Experts of a small language model.
Size: width 224, 41.1M parameters.
Training: a variant of SOAP for the experts, 277M tokens, 4230 steps.
Below are experts of layer 4 (counted from 0) of a mixture-of-experts language model. Rows are named router (the router's row for the expert), gate (a neuron's input weights, with its number), up (a neuron's input weights, with its number) and show model dimensions 0-111. Each number is 128 + 32 x the weight over its row's rms, rounded and kept within 0 to 255. Numbers have three digits each.
After each expert's rows: "gets" lists some tokens that make up at least twice as much of what it gets as of all text. This comes from a sample of Wikipedia text that the model never trained on. Tokens count by the router's weight.

# expert 22
router:084142179159146115132134074099103188133149136091104196107150144111143187139131083130145104125123091072091143120113167120128108101154195171176128146093172125148137127158162140166107074112169127144133111179114071170145140139094144096181109103076142161130143109159117092125083099090102139110149095083073138062097161171108149157150145099138
gate0:157140125167111123098128165109083133185114152103139108148130153104133100119095139138092133097136188098133142118138107155140126107151124139118089157082161102121132142075118129167108135061086120157166141223101105108106167102133118166096128093160120059127123092130059142081187149127109120101153159135114123099090149091175175127131178135149
up0:123102115096053108136113124097102132118150143205193095165096098144111133128113101100132106172148084108118118100154126141177116135190082187133121180093123107134176159124138158148219110115154108102148168104086080120183122122125152082105145099169146120114099094156145114086161104124083041160166164090117171135079131120174170112176143149174
gets: ".\n\n", "|", " the", " |\n\n", "==", "==="

# expert 96
router:104103141139156090110120159075161059116099090142109134132150089120074102104171104076147109163174098105172148204178080136094095143140112076126136140100090122105130073141154097181139138099086142126149115150128165100108082069163114199140145127070113204092145180144091113098193116091160112163116127108174153091144079160164145156135110063129
gate0:130108155100097134141172152139144169121098207118165136138136146091079143140170076122155059144193164135161094161089111132085122098091092085140171116178047124087173163127153099124086146092110115108151092181158111095093187123115104155093144141167141184099088155164139111072102150108132116141082143134131113151149093096156056096139122071137
up0:081088130112088122170148184134128135145154106108172121150107115139118127146115118177110111158084095163162101137078151138063145023123120089135139103158117096109194100098070089131127162071148126110148144158114164113099185121111114128067159167131124180140108144159113166128086147144150123071136135114120179100152170139135084119130165112155
gets: " (", "'s", " his", "th", "ic", "al"

# expert 53
router:100123123139138115112132159088164115150151082156106125084169055170177126158202112124155105115116113096160199096106097199120153105113138108154115164097143142097164098155160110160106094185075151110091120093074121064172131187113093131153136095142159108149112176064104139148078063131132143138148161180108132133128218131089115192083108172119
gate1:211099150099119100094133133159061107118089135096134134136096104135119157155097106168099121144150106175106125150137143072113139141128121092108114211159123149187137104170167140125148102085122176134107128181141169177150121158091124141076126106156137125101129084133058110114172105078110116072090156107086160110114136123124133103152188124174
up1:099078153143164027096155129069146142103155210168102087144166101160121125156148107104102112134134159105112152103127152102121157077148115097088159078134145120104117120122125118165151083070106119127103109095111105101202214126158187183146121137127165100106112173074091099151107135076085145095084130127107083159090138103106152147116119133144
gets: " in", " to", " for", " of", " on", " with"

# expert 23
router:135133084124135161172067133138174107099046145144125116166094097181169160145197148145150141112127140132137140061155065093132155150121154173176140129118139153105110143083150171118139129137124065086124082085152132066160058134119111150083107124153130073070173129139169116144126117114065112132128074112110205138120142088107159159157129161172
gate0:153120179099107129154073133150133102124121093129046108094148104119089129135156164128139184139139121142104124150092130103121150128146116167081124165073110104129129172147168097157151136112109116165084154065123098090065126135139136143117132098072119129122118095129076171099085117146163205137166152145138092092142160142093124162140174106116
up0:065166118149146142130155134096101140124109116089193101184073128139132143156150156183168150126147132092168165135137135164079161065080054098100158156126154183117103185138105057046132118114142135144135118163125134122122101091117081131150104150134108157177121169089138175125105141111069096137190118141095085089169139085156120134132098143152
gets: "1", "0", "2", "3", "4", "7"

# expert 26
router:173079113126118115128119165210149134134100171115163111201117091156113161195124131102162098143077128096116149111135109133159149104144122136133090119116166155148088154126045145092120147120093130118154133147124127139185083133092088173143163134119105124127161132146133162125093122100113132116131127130114138062164118057127128124055117170115
gate0:114167137107128163133159110104187088117168130124118144164156143080094134075107208131098080125193154155157170207090127142090179117125124089113103140142126107107137094127165174146150153148073110163087125188141164123158155146055091101078145132142109091151089078180078145130124114099127229108123126122119111173182154157114124162175103120118
up0:093121155168119164138083190151181098108126080156129117141150119123140096200196182129124079085108124147131155112166132052096172146077097125175086124110141114116120140136161158083079140143105122085108193119090182110158111140085124117079129153181085152169127183081109078108144095164157114140144089105115029116102083151130112126172104107149
gets: " |", " ", "0", ";", ".", "1"

# expert 43
router:144121120208111136095129107204155064087126192174114203106114166107142120120145091087104111101057138140141097181112124111146125109138107099178142145079151152166095099151115140090087159153178119134130154100078136161123130138145174156120122091122076113049141120093060132122146197094131112082140114136115145070133175139053089143171101107086
gate0:132126156146113156146166081146109129092148177088129120136104127122164148170163153129172072125083088139160175217122143160136070179125163113157170159097078103144199131110161088134075116084092151102132086130133150056122061128117130138109161085125034126120151125082186117119138137152109120074121086122138111063135102109115095123126171095144
up0:131091156126090118093075096114085100116128124133022145101144163088142122114118125164094163129140127169131096197113156143141066087169107135092188186173134135123134077127137171175113150113084128144104133160077109138037169145156119167091084147134107147088141145102152076109121160146108145095093164116136089147161138134168137166130138115146
gets: " the", " a", " |", " The", " A", "'"

# expert 19
router:172047076110140104080119181087111074152095165179142096114111110090149091093126164129074128165151085129113108197178080115196124142136105174119161155110063109170119124078125102153082104151158094111165161142127129121128154123155113168138178111124119146123195171121116184154155149127115101090161120081164117102153078132131096065169139118123
gate1:152113168175108133164150082197153147082096154104081130163125121141146153154201160178146092147174156135107090149124073089176152088118142136133160125131112110057123132147087121100072098138092167087133162101154142125131096136080084132099104139134141111151121062078165121072099135192106106144071065139134157132194119064138139148161158162100
up1:113121112130071118156153137123102162140178194129084170113134089108092141158149209149145127120112171181114142157157119140106144188134132137139082147120131158121118076091099177146158119105156126109116088148164149098096130121161079077131098143147105160154103129159079136154132183093109104172146125161170205097099141106133109089126103144099
gets: " (", ")", "/", "201", "′", "("

# expert 112
router:111097085078122160106083200204145119177054133163159118180092145173174144109198154126134135141124151159136141105110125091109116079159144143136126142163136131140086156132102158107115165111112056121137091131095109120154064132118139128123179098110130103137189143147120154094090142105091102166141083131075128123118145094154130097085155134143
gate0:097090073127120151078098118052188142125147139124128121124132095120144109141141098099132080142107129179112173177152109123151172142051143074136104158149094171093175127145088086113159093161154105142134106148114170175146104170152095151139134108153144135151129124172162122123149151176154151130098144156159119099161180115074142109122091128161
up0:119136159154109093118119173170094170137123095097109151088108065138143145159149081136155062078127069165163079023151112130117071101123067119132042135099121152116168142068084215114140148179174176121193129045135114139188072146169152161122133160113149130146133158092102156103163131110134067109104124107157084154113125125129124100119139170124
gets: "1", "3", "2", "4", "5", "6"

# expert 109
router:138102089150101180106136152131202139130100122161144104121117191159133175137128107078181107168110125190117101103109100119077136070158145125123102192122065177172081153155118127152103092101137073151117177140143137140084127147067099063113157089136204149071147187151079115164122125104088132103097132119111152066087173144129143159143138103101
gate0:101116110122039136071158102083111108161078087145134146138154098085111128091129110161079110089144173128131152123121181123112105136110124062172081128157112143153134122097172126129147102084123100079087210126048179153168094131075071126064140149161111182068131141137097196147190149083136062113141141169125111127115142150109132143108100145140
up0:105114088178134141162183088079123110103113139181082138107094148110104155132157122123099156123149124136128133167142076157165141063097164136159142091110119121067192118142197087149103125147125104120109041050119104137109103143125182101124102111172188136181152114076144106097154112175113098165097128120113117114122146156127120132147141140111
gets: "|", " |", "1", "2", "3", "4"

# expert 32
router:086092104142153082117101105069115076220109120109146145174115136161102159171167160114086145149178167187131164136109175178105118121074081119146160096073125073099200176121150115140165134080145117129164151168110133102128167176128152099176130169161168118120161126100147172115117121154144166144135135208122124134165169124103137171079104112124
gate0:114154129134118089194168144142084134145084105097096146160114127096167149110121120123135120111092116131120103143131153176072179140090118179127094098125098065132139100187098212161145160106153151160162126121114128109113150124174133128126153093124088182169130151120112093110114120123132113188078150100126167094032097083089117139115196096153
up0:155113113154098117192193142120143173137157116168150080163151136097122113170171151186149118111081088159146133173114093076126148102123131152089114126147149205228139142181096152091142119177142096123117171116097143084128073078078128099115148138123110139162152065195133067113138124143144113172105121172154204107055100108163080090159113149125
gets: " was", " as", " be", " had", " is", " not"

# expert 117
router:090112140115123078160075145159124106101174102179172102155170087091188069098232121142154114115118062132109131079132136076152180114156126148090183152062108091152144119167127122140082086121053129111073143083130158125125152148120066140183131121169150131089069150175126046156170100105123127107161078110148121178143190130149140116071132196150
gate0:082117135131099077165097080106122118107176101176131122103183117151134157088138174104132129162140084124116165097064150117120144164144140124148142131127106096117105128073187143130142142177049146136134108123150145158079115137135139105093103172106107087101153080104099108177113130134083136123120078125143134152060137128218161129149116140120
up0:200131140153106109125086086144152129080065120062151159107104134117107186147135166079146124123088137157116087112117170161145166091087143114190136080146185127164199133183104133157120115094158121122133129103183119125124147099122116180124101121115107204123119184149114145110168152126203082128155128127148091168134180148122131160083138153079
gets: " of", " in", " on", " by", " with", " for"

# expert 36
router:119127152136121152142135142112164176080068132132089149162189119080076165074165129109137118116155111187162137083170117091151112136143088096105114068101201086159114136122103132133129161126211152135120144142146118199094101120191120147136128148120136100151076089191146171134096150168100088094147075082090126119093098146178144096190164123083
gate0:150124107136141143136150089091078079100129072095188128096165156074163139162128125165121121130105129130114077097100094139128136123036084092128100135167090176138145109104125135127123108129107130150176129114108077092194124098120094183112079142117103112194083132169151138145148152157121142107124079121152128115098198109098113090110102131108
up0:204144150117144118140099077124153122091099076060173147138144105074109166147142188189107140071083097110134178156190089136117095171146161128106108090097099108131175162147118075132135091140096197129064173114137149069059139147127157090149129095153128114159124146133081103109088176131144099150112131124196115135125146109137082129147034125109
gets: " a", " the", " |\n", "^{", " her", " his"

# expert 52
router:126102078126133099107164128129142098131120124193125080118153142195135151105078112140180136165077116097102083188144096145114116125140109175134109151089099160166163154148098142129102101175148142152135130124136139145080131163105119129150149110150134169159147110144149099173151122166177201112211128137127139102116193129101077142173180154123
gate40:169102121119117138145132113097171148086065190186125116070056075130176144140097138145193188108144137231134124136181077068129108087112141163148130138119161124088149097158130143118137113143121142098145120060106178119116064131117115169142106154097117105136090149090171175159094128193167103174131122165195187128191174113108151109117136132147
up40:121172183173129110144134133144141136133162174172144169088112136136042063085117176132156074151106123111070167159106143098081150196101076162143168132096158105203091111111135138095119116103139191194105148119111144172093162191132137138092113145149154155131117093123144223111130146109148180140142136088152150076085130160162168100109188149119
gets: "|", " |", " |\n", ":", ")", "201"

# expert 2
router:059083098118079075125128144085086088117119121175167155114167199167102200139116102125071119079122095119161141166175128164103125137146122108113161204111090147188170120138143143096083134129131099146147145043104131110052132149187111093156099102098166100140144167124162184110163142119164156118082111124113172173181141148111103128193132104143
gate0:103147078160117135117168149086153130079057175125082104145138144084126080102128086147117070086087162091106110162169118090147141176130179083100166109141146213178066109073153166120127113121136107130196123080129147172151158092116100125090120226112115107126039146198117111109046116190158121163104143145125157149124094128059132164107160143164
up0:119083071110124134106120118123108060118113183149138128150065120130097107079119098166108124116100120134075072233088145139134145116149120178158149136101136156113062085116109143094126121127148127157130100118163059133191128051147096126127135127139102119137135125153130118150135152107116141139151141137147064122217091126112151162103149172104
gets: " and", "ed", "ing", " or", " but", " &"

# expert 47
router:100183192124073148141110133119078123117133086097096153057207093150125170141174075106064130076143105151140127110103106083159142123133157175123176157112193083092114163088177151181104086128069131125124127091087087097149152120081083136089127126116166092169165163172096147142118089143125116123121123079106114153153092127111133155082111091142
gate1:155153126169185120147054118179173110102093125069134176129173172156091080135108138098165138116135162135113054105140088120117148122167150109061085127119105125110114162139125110112134150078066115129181184150113089121152062143069103132093122097098119173134144139178096177102121169145166078106140155120145083099126119162108150150115161154146
up1:125154126192110140166149188131139104121130150115088147137105132160116056170177099124146112103093043095128094150180132172101105110119083136082195180051099106145163135127135052161092086119140132145099146120186155109150066110099080121103125141087167158118166092115140086151109092082150184121215103143109125074150098122152101157111131174103
gets: " to", " from", " in", " for", " on", " of"

# expert 3
router:142130161088076074153142120077090142115090168127139141181148137124090111095106092114096102098146125117098080123166055144133163149141158153144155165108133147092113127061177105149127191144163161122154095069105094138095184087118102096189089170094153173156142157120141158158134128154171144173100116120192135179134118111084117072140126112140
gate0:102165116162156162083157101144138160172070119140139095124154178173096078161142134152161075114132110112087157190112155141110123142078131075134094088174118132107091117133079153129098093078137155141137163147135148127141132165063105091119173127144113103125067129197127122101016152080183115167116092111196102125157169123122116135160108146138
up0:176119089153102106105144133125129098104189172152126116142082118110149129122094111150082092119109094101111134189119081174154084107118123172150049123136138092151062025102100102145155159118175150149127090124123103141086183098113198123143094125076139101115146082142104124152180175100087083194163158113119148131112093109135120114137140120067
gets: ",", " and", " or", " &", " but", "/"

# expert 118
router:100150172160111105115144165130132154174105083096142164122124131112062149156142145167129106144165094101087130095108107088123105086125175107081131128097137100129095107128152076068123139084122130186119124151136113176167085066171141140132105129161122171072091163069135094160138164130135146086165106166147124099179138136137166150071150162126
gate0:110184115140133121129063120116040174125096170139069147143103085142160123118083132182171216114121113165132144173182112121084136115173099145122107129087140149135136137036129092067128105152174139128166158086168133112166058116153124096120154143132078100129181133144158161219115130145133119138133061126145127099127078149150144158145078172082
up0:150111124140176126126083175201117168186132151171123174130137065089132093165078135091126164070098102176093170176083121109092107121129106152127127142091127155077159165109086117060171166157138130098187135120181146151129113154139123112112127124112180104140161173113141200177102112093069108136127056100118157147110138132127131177133105174130
gets: " the", " The", " a", "The", " his", " its"